{
  "experts_per_token": 4,
  "d_expert": 64,
  "d_shared_expert": 0,
  "router_score": "softmax",
  "normalize_top_k": true,
  "balance_loss": 0.0139,
  "beta1": 0.95,
  "batch_tokens": 32768,
  "seq_len": 256,
  "steps": 8655
}
Below are experts of layer 7 (counted from 0) of a mixture-of-experts language model. Rows are named router (the router's row for the expert), up (a neuron's input weights, with its number) and show model dimensions 64-127. Each number is 500 + 50 x the weight over its row's rms, rounded and kept within 0 to 999. Numbers have three digits each.
After each expert's rows: "gets" lists some tokens that make up at least twice as much of what it gets as of all text. This comes from a sample of Wikipedia text that the model never trained on. Tokens count by the router's weight.

# expert 182
router:563399555419474593462497545577518521539445541537487518494489504434461538448500409531502548414493545444465427401541442526515485480425475463518466546460447571497480623480488468578557449468487505
up0:537503538509494535568433449425484538494534450521433597541447590580441450457550449498549516441553493496459479462540384517491512512509530485491497562506566517529425530484553518541489532531544587
up1:459499433560513516494447484420480514412565493500425560507489476543562536471545482465482506489530418459513439470512463531599549513603514457595526540536432483508374515536437505604473559529542534
up2:424503433491397532511495530433516502523520426599504502506451488476437503515426521528510542568519624516521399536486503526495425423464536481410528485473371460501473448507504411498472419478546495
up3:487447537497516524547570501489533502494493584427526560472505597562528607420495558477468466524452484521525428524475489478532493452588539449499508500573506502537472571429519478527542509443533513
up4:566558512466451495465480484490483518550474395500508519511532544513502529478464505524440483481601516482475541405548497530535510477499525457470550466471453414461613420539582454455473440560580413
gets: " km", "%", " m", "00", " ", "1"

# expert 147
router:591463512494471518465552514588580438519505365645450382529581463444583479477510497452556556454511545529422475449485444492519556491564454491488423505496515479487458596547539453533558420499553500
up0:486502494494437540510452498462600491545525517438522448460575465511504462589464553479512546550503504465462517539433448570536491440506497532508484593484557488492496458536448594577534481493417416
up1:502484529523472526489538444580516427411460443454511471510466523499446510513443464388517492527462564502507528500470526567574413507489515412540514507484472549534460429489518573505547400501551455
up2:434486465521487615442500557455378503530514546519521413647461475511617421501509424470466488429409458438469549473469503579485477451571432460521481556471480505496544555572525589505446535579494417
up3:524502469488438545481510483506424481440452475497487502493486527410528376558506562597491460506461509551650518512550521382494519405463458484445436448550407539509514499463500520528507458450501601
up4:493539303481529606369477441587483546484477413532439502463512483460349510410587518377455489491460522508430534545490497441475494520517413535539477489570568448522548529509540479467477468524492404
gets: "il", " organ", "iv", "ol", "min", "ic"

# expert 187
router:457514565466418529479463469573487446484479504562532424550536461436388518422498499469488436492495461422379465449505494521543502499482448481408479554508374534450500522500531540462564449483483514
up0:456497505542471526555464601472506438433604491612466543563583472518538527569533499559598435553456545471457458467414545495576447505538467537556488546549471526450566344499482538491385516511513454
up1:513423557533554593431489461558454545495459482420422494518477461519506431632485456538543545507451430571453549534473531470501498559515371517564536491504522476553490493511529479508559520533392484
up2:522542446473542407464532479483469503551448551487565478502582475485510543540408590492521486536507482628482565470501531544476442558502544529451480522585538484558416517528474442647532578426460528
up3:484459539479426574418468517508457514579469538457506407533561508478472605485547470436570590424516469446531501432462539534550479440429417439558527501514487505581447502468578448488539474571615483
up4:465514593459520455494522483544463465496546459565514563562556566456452489511510464330470514527452500455518419523529360469479587445459481519582486470490477520447580516542506469506467658481452400
gets: "a", "ia", "us", "i", "\"", "da"

# expert 148
router:533511529516493531520462495472487532629370466508505386490543471430472538449534539491539448424424475450525483407518451545529588494526453410458414558492446518430503535571596484638504530471477545
up0:437526527531503431477454522471496452590533480412586546455497499447466504548534545468467572518459462571421525489435423543429575492499441469614490387550503411496484521550454522541358446510487517
up1:571492507534507503532530580502495512447465540485575448569518557415432556464583480477526474606574569455547445439471460468456430455436461557539462478525441529487462509552512497499571505536447556
up2:529524451472465553481546420532518512430545443503531479396483507487527491567455454537534438542559462513526436530444385558465509447533477558487438496515427428446442471613473503595551492523438489
up3:498563489620431500537446542572567521569496524567499434525586447464428437532511488444529455435500456495476510571533409492530530497560470436514499579459553425507405461446462498528493507525450542
up4:434479459462515517533524477510478464611468447476347419502545393522429436444464552602477453448530515449467522636525500495492493429485521476528448558504430579481537575540583473479535487426470448
gets: "s", " ", " had", " own", " a", " the"

# expert 111
router:473498505435489523465426555459526482556380470521490519558491348513490474445491502457497502453407515461436474461500460520526486394427472432426477439451422496419501554554578471491524450467541535
up0:468472579468489437464560471523529575535528446544521479487517456484483401508434584493466448548443513470454550460543530541485534472443510477512478569459459583437417347529544517483499425520485555
up1:498442535441513565543419495419479484536503416639502444469551544510449402505454437536569463538576522526428531455608412426503411554565590432560482515513448554586518541453503490492540459498535507
up2:553561471417441529449515453494514525390478493558526435582495429432533475524576483476463547426531492514502521527551430573492500445413605567558474467488461523525413486552388490524541470570534539
up3:472477521475454558488502502465470518445485508498488458562416440464428608415461474442482561471471503551500427458521512528572607439449485517532464472453430540623469543482454617594542532487410484
up4:529477485452479533505525501533455507502471528539491432604438418562474473637458481572529509448501501441454399486447489439521498487456472590526501560323516531503500527584429527606395533485518575
gets: "i", " of", "u", "li", "ti", "it"

# expert 35
router:504473581462465510440471536599479460537426475520545460566532429397443588498452464510485495490433458453402445444551444501474558466473493496538481467463502591485478532563629481537534539381601515
up0:493455458586525475529518504552466403536496493541514454502461536477547600365490468454574560569476516500531536541511572503507469525460530562525475441414506448556508495622458522494535413469513421
up1:476476514482470511609506556490560491516468461482463569489544390384439442532439535503453483396571459496501499527428425460478512498495594494608572425496518540403407500519482552518491468522453501
up2:421501448455498459426589452546485441473534550450535572437533496503454480528428454490449445390517532461511511462491466529473463488459471400521487506376468445527510541511553478399407457465513537
up3:589412499581398591475505544425546416519469475514522625465527543479554563485531516536510466502444483524516428459465553564532471509433540499467479495482448523523482477569485482541514477542493529
up4:455522554489525459407497489429455532406535477529604532498507583522546540450488383525474418513484417581536541501579474580481522495503508412476537476458461523503527447516517501514467501508477395
gets: "ed", " first", " large", " small", " high", "ing"

# expert 9
router:523485507425438520502457468504605434556481544578538429515463467518399437464525557495569550411468471409485509340492523543483586535505478481441491539502496579437480591539570453563563491426485391
up0:454514564537440445495564462531462481362463521442465500457518546561533536554492526492575470413416483514437477524520586549569568457556474528476481482355510400514460502434528552558572498471502482
up1:550527541481427407436523511505431468510647466551490486562470527440504537574524518500526474499518546439507436519442460478521487547483425489501557429473532540531467500486414534414459509514486444
up2:380566482437473486468519507455429416524503421511507587503466440448510445495540581575453549522515471467452456514596556506527420470550438437429479460507396465464486471453555482521539547542438451
up3:487431457482472518411471527577423508457501586489528470489495487504513407565515557440505493532576399542541429416503467453523484458482587447498508570592482618564464497496540479546538447487644504
up4:537412586428530436485544427426510514534485541544455448507550551405506462424511505445578572532553488499419457483602513521443453500415501582506585495486532461523518487518532473544587462529426419
gets: "e", "te", "ie", "it", "a", "ne"

# expert 64
router:585384465520516474485520495544583492588463488505441499507518497538442467425575452493551485390432462480459494404504398518525546461517445549503383505465466538455504597508583462517592449505484410
up0:516574549553543471415498515479482540461545525545534521491562536391594359522511456534513501543449522452523479489541585559489394548458514502412547414524556474405473597552574501587501443539508542
up1:469485502546542456492458577494527448510461558480496522528516443474550567440511530545450471414539475503406454467511501566449523377503549535486431499324598493493450536497444569475494579509455472
up2:502523533559533547489448532517426525525479543341553535445590403505557554593539529567460590542468540422540487564469519482553451482474552503577466532579485473480617510565487415577534429452528548
up3:500517477526400498420593527522536461555475462528450431461456465512502394514534467482451456452556518524577512488548472578416398454475476626469542433509469415528540446505445499439446436494555579
up4:554498464544392386526505517512522442515585456531505520593506515501440508562518513578609558518436488535506522467569421533616524474506529548528533442547476488539389575484475552464541492572538453
gets: "ne", "ra", "te", "le", "o", "ro"

# expert 4
router:492386521493499488502490484581502460476505476474528455551471429503552570490562547508631461501466528510495426486476438601526491445529500483478468540445449561448473597586518447543500502452499470
up0:456464522590522551564502494576508486422464560514527520534528437489442491543459486582463491485413579568465511489412550496476462575506479417493526567541469468477531388478588562462584501563530514
up1:461413676498470479470518461521484502433469627523496516553549470594484490565437523505536492517514451507458616503582500547481431425474488508466526506501410457489601585518520496467585488519534510
up2:549470453486546510522450486493489543433540472482478541470503654453557574513483530624416424422492494470452442475514499517566487424470506596433556559445451501442520443478472456505482503577504404
up3:464497575500576421501480507484489413523379515575546551416349504581493563496507488446518446548475503541490575624519530480531511486518476524447451519447508543500506484544453554463503474546566534
up4:459562527377529456429518590463473421487393574476544533472451466488506446486514410482449532417510495490551522494452513471406447494526442453460473556529503537527508561470514506456554550537541480
gets: " I", " S", " U", " T", " C", " Ca"

# expert 55
router:569516511430466528499502454534476512502406482544588467614533497516423439459519525483489564517420414413422485524534516478481550484490454498390500497518424502441514554565495512569597442474493503
up0:524428496578507419529489388568400459474345523510544499454489524467490449519500564544516463422529533461396508546513415471486554464465475482540487546524417545462560459518562600514630404493441497
up1:460438526553474590456455506463444485487469496461575470558551518515559411539560508484555479477504536482529416478604442550473477511449538487517489516485558462470499476547501459498488497483423463
up2:432509600504546478531519533446533432586468570471539400524541538515420524424493563498488559546415540490424511516430508538466497568445483506570585497532519468444485581534611540466511447510537466
up3:481499477488522491504406499492497525465397455619485415446570426515565508442418527558588551451564537487501477518513548462506490506637512466490495502532480500475409528494480526502526491423418498
up4:545517548520548385450485534467536423530528410470495490477588474539424446521495445478493451387467566458528523596411505437516611517461408516460538492568561491479455481545500537603516449453429494
gets: "ha", "wa", "u", "i", "we", "ka"

# expert 120
router:534506507482475540552523492505543503559487462523504490526471517480526494541519460472540497460526558532491387420472423519557532471556472417424450577403435516440427582577518459522609371473590399
up0:554500504467525425359532515503426475471572506453469501466485570538483551494528450508540564480405439441509524482488563551482515479482444521391487400548495564620454536475560533566556559513498440
up1:480526438533421483557484549481547449457609416429481397447519506396435494492444495483579442496500475488487531504561449461549528515576553554470427601508470585454420468462480462493538524458544445
up2:579529477589532479452555485460539449463569514580535456452554525571421420528567489500507490518570491590535538533435525460503510489500400593443574522584430503541390517474544450488507474540579475
up3:583515639532436460455528527575525507665582502475516521453549566504573554520502475461415526534564553519508511463505452481465443479547535471556469535492494450447406524607529458546448493451484445
up4:424451506480505580460430484504547549502549479540479432528460595512478458540460522549494536455564508499492521466601434583457514468438501559565495475444456524554610554536556486517502501594489428
gets: "s", ")", "ers", "es", "ot", "ol"

# expert 144
router:476455514453484562467463492510567493593383420539532436525628421440452534477534450527542543494485382501498501447486464520468512529480461474459444583421442540415489621525533467485511453515579478
up0:603554487569390527569630569555543528517449500477549473515511506484556544424490471486596523561561379448546463538468543542479481475457491512459466479565436467453461479503470388509566514479556555
up1:565495505469516597473444365499606505547493477483533443522528414453459537553453513538432463529516608414512414508483503482541527575468543475480475621402485528528560584567564551439531507460442503
up2:512485502485560498509558563545501435433474578494494422427387521408508585528528519569457546465582432601513460516482489475367454474483516427531496462519461485578484536483522522480468450538486450
up3:531489486485472566473547469446503427505518514564417525433586429488591518547471570589501533527500529441488462547525539467581515417554534546511547546477525504499503559498478496459484565511489485
up4:446532462549510511538478467532450482546591524593571538456579341520525552479493454487385476576452489526433506507463442410497472492655468612501475450460434498537477559441474509571510535513517490
gets: "s", "es", "ers", "ies", "ities", "ations"

# expert 105
router:538502544445499488522473437546468427562497459549548409585596448486474585501463479530490441449451468498443445439517410511548537487476461445516477488500511558506484519529612469499491526400621554
up0:430499463485577469449529512488515497469468443415456495547544548516544425488480541547488506527574493499518481639567348551474501457461452472543498563570490589451598481500413505477556489530571540
up1:474569540516523577494487525539566594544535479537406405419503489451535486543492424531464440440431447511585430471515530465539513498477514456484538512562550459517549535480525490604513505418639441
up2:450480535459436633412503599524419560524474528421516450494483526529518502509506411589481521462548473495478488506565514464479473379413459455509484544495475543504508491560438533447534474508584588
up3:512437452547479470517457513452511428542464512554572463514465498414500457401504484525413502591425496530516472518450541455449445446549543396537433474499487454535402497508519415507517501364525500
up4:500466448430453447496547510531619562439655497524483422533489495511415484504546542457529482444466534510465451470514539541542514545414489540516439426498564465499465535474555532469412544513507531
gets: "al", "ical", "ic", "ive", "tic", "ial"

# expert 28
router:422389552512433473445444433531528425504502492499516452519537464496494535472569420528477528450390545464386474434515468524556628481478487478431507543499435463452498521585496520502516391469491438
up0:569558528484476538488485500476548542553464561497435445448579474548582381402553542528570503468423546450451488485446571473554497541440333536530495481507489457500455510537522434563507524567497473
up1:530529519504571527491533440460482536556581481487566523533463437422511470516563401492537461495411513460528571507631477443451537524526553562474412415573535426521497549562526464526469467482562463
up2:480530417520395500413592482538549516518536444487518470441529464449537513431507455504459472540490553450486529541527509627406355522545450583504441455479400524513422595543520479547533509532476372
up3:472603511491446454439362517527488375462414477519472511577468558497563457463451579508505471565461532582586503440445461484526638572561507470471478479459531487481529526526521409539523467469498502
up4:503535484581460460517564436482679493487473424536469481537520447552436517427543539443500567404453481349559505493586589483437575504479455388476495421459477543512519525474491567548504430528461490
gets: " |", ";", " –", "ute", "N", "way"

# expert 138
router:557457526518500509477440473528446472546398488565463464496450468517534495467533483406530563532498497463460452482466427516503612395592440536511438576473431529399479487578589487487527428501497458
up0:467540477536565519469494529470500478453481499575469521522510479546476545409418536408514525461502439515454456540430567501482445440541419471464514518403532515447608520439535513436507533511543434
up1:523557429511504579487488433505408463490461480468451512455505436447594451521544526456537567538475530532550588428473534482472513455489458507570545531543596411427591483511530493493503524447499455
up2:466400557506516476566603480414560555584459523544478432504570593477482557485435452514451454499447426501474459494455478457563506493566532539525456554574600451494406406547570551612557479474463561
up3:530533485518488492436478414472554470541567556468486563487536532511473501534529424505410556352607506441484457494550464424512548502525548510464572380599419487457406501458509490468548459548575384
up4:539460593458555591599468550403496520578427536591445440573531579568407459527502525479550551527552556548448546524611502476492427558532477552447473507486359496429504529572431530479530494524504496
gets: "n", " B", " W", "w", " M", " H"

# expert 42
router:524470515459415562455562525527507470583469442465469535557544496546443498407538508439472592446419534422362503383546422478542558526470477569483499537382486518402529499598459475497538493379544474
up0:506468422437494546593526482451438491439508521552549547595603427524435482492478468541529425480591430459360517434498430462501481563491458523509500604405453517498522463432464517431460539509581459
up1:454521522478436539526442480518575532498553566446591511499622447539469525585433491548510492516610545419501473488474451484503533492452610462453483477524511422418413485546524529495526455405501555
up2:496479519419434453462440532513475565503550537427543503497429386496536437488473590353501493545491465463407481451488492371479464456474520488534464551426464559529496532507513434549465514472513531
up3:504411536492493551521482474505485403554531460434541455494567578536445465483333401506417533491505458484497461471477459446552493482427528518505534518485503447441433487471451543529493489377580457
up4:539516566469477523543457460520544490471464410546469507558512443565369490549590500498535512445474509463549447514498460516524509512575526555429472484421522514460508526447495481518445521392555598
gets: "re", "che", "ne", "le", " 1", "de"

# expert 34
router:512486544532528592431446481529488457614475523624453483494538473418513607485462420486532567482463505434384490451550474544534533451476452463519520465449475504461503516493589455525490421502563484
up0:556490557490431584454511527426481448486519529518523460420420531510578461444522495586524440514474483499463522472433474577439563601522536398554466475408545466513504505448468556570532564449498471
up1:526566506520481469452523502481523483520485527528452422542469437566502502520591534462504466561440458478460413521529538411445408463442488475432426463527468471639505508552442419485489596474513437
up2:549625480532346549470477480534541458490411549499577509579492433453494526517554512542569427553559487548527514435550503602588482520563518531543506534465417488498499492498488527519466611413445541
up3:576502456533457502547546510502564459432584536418443462492565549432475520467466484474588562512474522529619486488488514481515549533575544446540527485535572537455426565550486510427519504479502448
up4:590499515399439532579548521454524500574516435522510519500541520445482497429483511483542476633501472459512440534479499590517465647557441554513548594578472555459506480460435513505533570438528525
gets: "k", "ack", "et", " show", " train", "mark"

# expert 13
router:556396528519503454460505444503585450543446483432531497474516483495495459508594512447544474460469481503495482478516463461501530488491450430432449508511407612429483601568555435496534501484509456
up0:474465488468485454425489559492473458491415488506550519424519506434567515484570436530488484594537570575468491567481501534458465491543510435420387469494579495515448405471544518476499424509485570
up1:483455429475444523466512531471418504471533493426449487481519536458438455479523587439544564541517508497535443545460432439535521368531441566553520482545561509475451473561409477537521506486524477
up2:484457603461500573436530517498437534597499489536484501552529508519500461558507531352443568542398491454534518413450417480518521560555460489492525368440499534463435573539473528468432476580456426
up3:431524357523503465475513526493521452556422447510488632436492503490535464448538529483428518567481522523480439485576493496481438533514506519536513420511440463443488420509504535502529342511546453
up4:475579559592468522512559546509543484534539501555543500534525556518520460373404562534512606527452476444464448515489464527446395479487515461473555526496460477457488461498475468444513465502498518
gets: " A", "o", " I", "a", " E", "e"

# expert 21
router:465446591555424586437399499549559457557519515579447495510517448441501533382476535440533518524466531499513471442492482508471558441486539430443457518427456596417490548549560473541504429524501435
up0:534434436511503421499510537579525554429488469413560600497577472541481455534535503476567535504540587492508530553475468463468477471537412445480544536536477599422473510468570530524494418505442518
up1:438486525562479498559425473515423533457568468574502407497556492495515425586477440478483475499488534524488547572487506539450575435554469468466488602488415580388497368538497575440519482454470467
up2:503508484586449486478511508568480517494516459594500421469541485493436517439499504566545513456517449475574446500529581526484484452390471520432520491543496563409450634605481537449534528567511539
up3:497452499397516466491560500586545453564432470501525595511489474448533491413482487475415443544427564421495462399590471419495512492468493533567437555474600490391500395503504561545430463510438538
up4:416454514489536524388528591509482486551578465504486500467463517482481433515470484483551477408409476539489520517552462479439570477465493494564500614538531493442486474526513502481545548415470505
gets: "ch", "arch", " Sch", "ich", "z", "ach"

# expert 124
router:497423604420461528482443415486592442499429519531494486507520450452533460460575435509469546463469460458438442466526502508459661515479420454472453474480428482483475529521528536475514442487537513
up0:550495439472537506471452545526534546566471500468510371507456564441466482445516427490594457433490449585539531513488479557420465623466560536434380490560518504477545515436525570420517526478532520
up1:473539519508400579561530502513549555420427458525465430520536490527500480535517437541509430513557493443398484573536497458556555420524432510470468455603581479536435578553420547577445543442614473
up2:478525467540366492633507530497470561424516504516570494473488524435488522518549520533531451511456468573491437473477551465497442400500405458507458471437532542506464465550396501578517485483536448
up3:425524506571464541450526492416500535447335486547577442498566475402481490420486551471499472482494486484480622465504490466522524559486517589547466536457473534523492458493531488580483517561474414
up4:487618534543507552493478419487569537530462469468520601591522554515476642495463499510564511476530487529550508521489601544542512438455507505394447611492529541571473555393600587492559430479632480
gets: " |", ";", "born", " /", "aged", "–"

# expert 31
router:522397495482478589460444452481515441554390515497506403533473465503458566522494459451636516435503520483486502484429454513531498458527441430458496531398467583472537543559527467521544465497538541
up0:488501542525498455433472520447497488444581473465522504488591516546549469494451563511518509575509488504556500518535506514371488472442555504414564425585493558511530475491531554514428373469476481
up1:482524542472463475454537578503454551533465547481537540469500474610468511505477504429508552523494408506471640495476482512571475492562437447466463528572497442608547485579430435489472509407498497
up2:491458512495496514485553434503581450567512423470551562469472415479462551417437500399544550591506466431503655442591469503548532492518450498465579514486515404540510509516565472471483508516429548
up3:514438523512490592533420618538434383588599540493444493489475451605508475561411538409600549556455507465468517595474450559454513497444473491467442448371508508499426476539496522484506473523520432
up4:573460458495422512400465507480511520413492505467493378534451462510571521460559564580439519498501451431496474479512502502470521532461397519524453485489483521537449506436627457486517483481462456
gets: " K", "k", " S", " P", " A", " T"

# expert 136
router:538424523548503531497463420583498493479446491535518463513488500525416519468526490442462554573497557476452451475436448595576568479578451490455461536390471479444464526577484513538519475443487474
up0:446503502434531460569454530547538517501500549559408459483512381435428571479471520387526488617501551494527506493445371567615508498529472482495559450478404521450430520588539455570447526512508507
up1:488439501474469404411482503558517499496518423466553501379509613464526471498446438488480498563506533518534512550627531440524515480452493489545575519518527435479663471478519486538569437453475503
up2:674508524486494534547558521538582558509415513491570441503565546504470467515466516541576371483468494486531557519582452556554500535587475475420531529534449441613483542554489432573423507490567555
up3:458559629522498479547483508452460474508538520481505568472442513487512517582483574501615519491544470473367573481528398490576489515508522459489454481564466504501541535573521464545550571462478568
up4:456520459512525628473473537451521495400648493483443509493528483546609539457453495525559566416461503467494472519551530522559452513535468505579466482499471532532456518427466471525446580568382489
gets: " Ra", " Ha", " Na", " F", " Ta", " Pa"

# expert 44
router:484495548506536551497471505494536493512416492529503477528624450538559605432494467435512583494482537446440478438441395518512547484516461501451419520420413540416482574502585455522468426474527557
up0:560536546483543498583511544529586550457524513513511530570552477536510511438448477485468521452456555359445419524475436543536605502495480476396474542366467553542419530487446457461474523556490486
up1:516498498518508505545475622520570537472456420522408488470577439478487511509567517411480535543471563482450390466433552545490441553534593480489516407453489507433378467477590399637397539432486552
up2:452517488469572494560594448488501514423537521519460453417503554431498463419504438492492532465424516440543508491478414484525485560516519533586540477467479556461473569503494448374517516521434493
up3:477502535549481465463487566518506503551539495481440397599525524549530602523528448559554546410587453521406495517448505411490495450472477509442538566484583476476495562506375498487548451553505424
up4:469554464586450519512557428607389547500438452549417444445497532429505492489465460448587539498471479547500458493482482528500547515490410433515519508534508478483435541445425507597440494584526514
gets: "al", "el", "ol", "il", "'", " was"

# expert 48
router:526492524471444505451522483579511461563435474540482510461488464502497495394562489500497494504444578468513405450452504572546581486518454443422514498408480470480489626553615502484499347414444516
up0:506439502503481446389503506541506456429429476432469551583500448551549520509478521456559491506518503472514507453594424470378545600558580490495463416467492468457475405627619428535526535587527501
up1:535605497529369466478477495504521490488396450492438400470445508537533492462528501504488540515511493448524460447512512486531527463469442487577497459506545441474348571521601455581491528463521437
up2:561485555635431391425558526555465445531432503438524465438513511563577528550515586490538565425531514510497493440477530407534441512498436382503509507449467500445395417524507553509432422482431479
up3:490520510491527522448454540563482466519454424498508376484447507440417479549495440531511474562340554410482514479490521534478516464460413526508531529512448516621571487565537462552477446506406498
up4:479522522529426461459493526473603460409447554454477427496549461499471555479432510561546558401526498527587418527527495551485498476456456381574583515538497548483426504443532459496604478436549586
gets: "en", "n", "un", "an", " Mar", " M"

# expert 145
router:512504543480460449503413445502537487530437497505472461457511450437472461472555395450562552376490394517464490479494453490572565499570485372506410516409461500503454586543423503527432409545497481
up0:560406592477464517552451469671507535475512447556542559523526510571473522445454442523526561474513492466519524447468608527508444582537489486458540525541617492509553475489487510563527451498508445
up1:465492536422431501441479594494527490612548560468443525620470429507481500602518516445544455499535588426483451554449472522496453645524548412462525455519512542485483376483545490535534508464499531
up2:526512416433459434446482446514483447523571447535434537473574566566520329565473480483488510444453499543569493514493444510504497547479399538460530616482487512561460521524410509431468464555571428
up3:416481520522442525527509507444548442468475477495485549370585570347465583541583540442529470510504439509537519465442480536503539451545430533536512596439479536487428447497458549562498524505462532
up4:413549485546577483513517414491454495497579449505534488544491522491553463442508454446511493478475391423480531371557463525453468573575420481506525550433505461478488439519570510479357410506486522
gets: "s", " ex", "as", "os", "---|---|---|---|", "|---|---|"

# expert 54
router:513483469437472442481499396510529429494490484518520483523487506442501556375497492512579495487436378487401454449515406518556530434586447505510413495474485507530479543498524429515517351509497458
up0:511444491446434476571542452596475569503439462475538562535457387493440475533459539517512538517516469609515591498534470488438555579528396501540530499501470486533456512560506525405482571496542452
up1:485505535493558497419503566504429579506563539525475431511487517502431589518581471484490548450487542518460552542524478550622483526513604494522537532468539497485466591466544479409510481583498423
up2:641480494432506422462534460495448538430523466516503451465512458561578524512519555502527554538477533430506507528542568560503476471489528518464413463493468484360450485532405559541496556531487471
up3:505528397404483517520504532465467476521412514538450469483546543488489527513514550450453464441512564425609506542549490525418518518487551485454510421506593514477524493589526501489378573529485427
up4:452539522429391487526531476557536457464452475453486477580453365503464561488533473527505420544504496506516486513424497560480555489487426507489510405547534405487513590488601583504478493479561460
gets: "or", "ir", "ri", "ra", "lo", "ar"

# expert 16
router:492420475479446511443528458521490481498440440576462483530521436530418476470528521464493449518446520466498521459578488582490523520543473435414477500464400455457495531602527494502526455507593454
up0:591496543505568461507492486513423500503516501524433525594544405482492515456570498589511516523558421447503566446474519515450574417548586559509510413579571523526512563530544502510493420474538414
up1:491476470487389480493480481515501512509533508430509480510522510498498479497500383444495483494407510368514506509538533546479482372587507490544547487554496449537484418470483524542498416514458466
up2:523517479516502429516485439535568438462446567482479519477508440399431585400507525403483572591565493475577502492485553465515591484494487459472452476530477498481521475520425472551557417412480485
up3:570454560504513405581552523460545527479515426478485546466443418539579528546505559539562522444442485432511487522520440440558546599456520440467608567515510506435535456582494580555541505506488606
up4:441463525522541591511512540433563513541516605419451499483511473501582516534567541455496560549630439478562485420566398538480445491484503563527521476549501435492504497464518472421566574415411476
gets: " |", ";", "|", "-", ");", ":"

# expert 56
router:456524593483461525477464504647575419581452496613521435550611413452468561491492436492470485456492505392383517494503454535553510442495457449479516484506459513490498513510530439530519464491557583
up0:464467524466547579459544443505576505533511507432541483413670588528449453523543504462483486489542500493462569510544510451498581513464496588566465496469511475570535476509547480517476525625518549
up1:564455481433502546441443443437392491408567522583489521489555591458488495546581548490487462540509512506488461515540496540462492531478493538515495436569512469584486603423434513506474524590547398
up2:461517550468480543529511494639543470460432431516468515564518464536448557511473476530528431473476500479597539526416436594506489562595537515591497516495528494525469492506408525441560543523445521
up3:602530431517560496479484400509528516411597522544462514407471468550473579417520509494521569499463397513443435484516544595561475460408485568466487494512531401480551631498556461576564522526572520
up4:525449484483450463548496442511520540562537481544504478596501520544433446434451482513563494535484528476441503557514400475408510511422506401450581533505515454469421487451615424396543449490477565
gets: "on", "om", "id", "ine", "tor", "al"

# expert 170
router:515474528521491554549419491539548430547492515520451432564458399523458574452478383479585556491504562454479484474522433524532509478524490563438465623417506510474497499570588479507603458487580521
up0:515550478422576585506489511550611469401514465514525484508482506495421455632477544482529486559471436539525592463505502530432476491582530457543529521463491530495496499510470500482572452431477448
up1:445479490473495430524433445519589546554402569503532462551402505573493571480492575534473469469495520562523524378494502543543510439549543464486572591455509445519485544518517523525469488455511555
up2:499454544415453410492525502425539457530534396490533479539450557481524528497520410490503504461483480406571396412623529486555455494402582503486556457451543471551459559532481469395506422615444523
up3:531434404516485496461469441566495551559448475524509550428522536618556448445505483483463505518526496482517448477512414477430547612531513483531546426639453590535471501533431550437538482522482477
up4:531537507461381496452494493490464413479443528456519477509532528450473454499498437470454416545515492499557504438515447573504466549551512545547479530559524528397469491576526497478474385495563586
gets: "it", "on", "et", "n", "d", "ic"

# expert 58
router:586508470435513505487469534464530472567402533555506414568571470461511547464481529490556517472392517508496466434433535558507543481515463388524421534387489567467498539581545461595488450465550441
up0:603498472465454454481596453600440509465426477509546506414552531501552553391512495454427557489504479402528440473480463550546456520512488507466469393546509568477550449423524408497458555521437471
up1:610556445530523474497471468420509447565492500493578518552519499536513537434455555503484528506486471574499477459552525448487450453534577487442452524557409506455556477599568395512494488485542543
up2:487524410480513559451517528431561460531497633652500474533473525431494502407527470463358524362487548571424542495570516499494541482589474476522535507517453502511487411476586467527496472395537642
up3:466562533541464488466509552572548482459574482532500452496527467454423418507536536494474375598555504506462514500463519530577489516517488497448388552450375492479613570568520462437440611566539592
up4:566474560501428462488466442436430501577542505514465482552508452460540557473618519534491592436455490500481521492511530533533462491514451545468535507562522536434514431460454382511546461552621476
gets: "s", "t", "p", "n", "d", "r"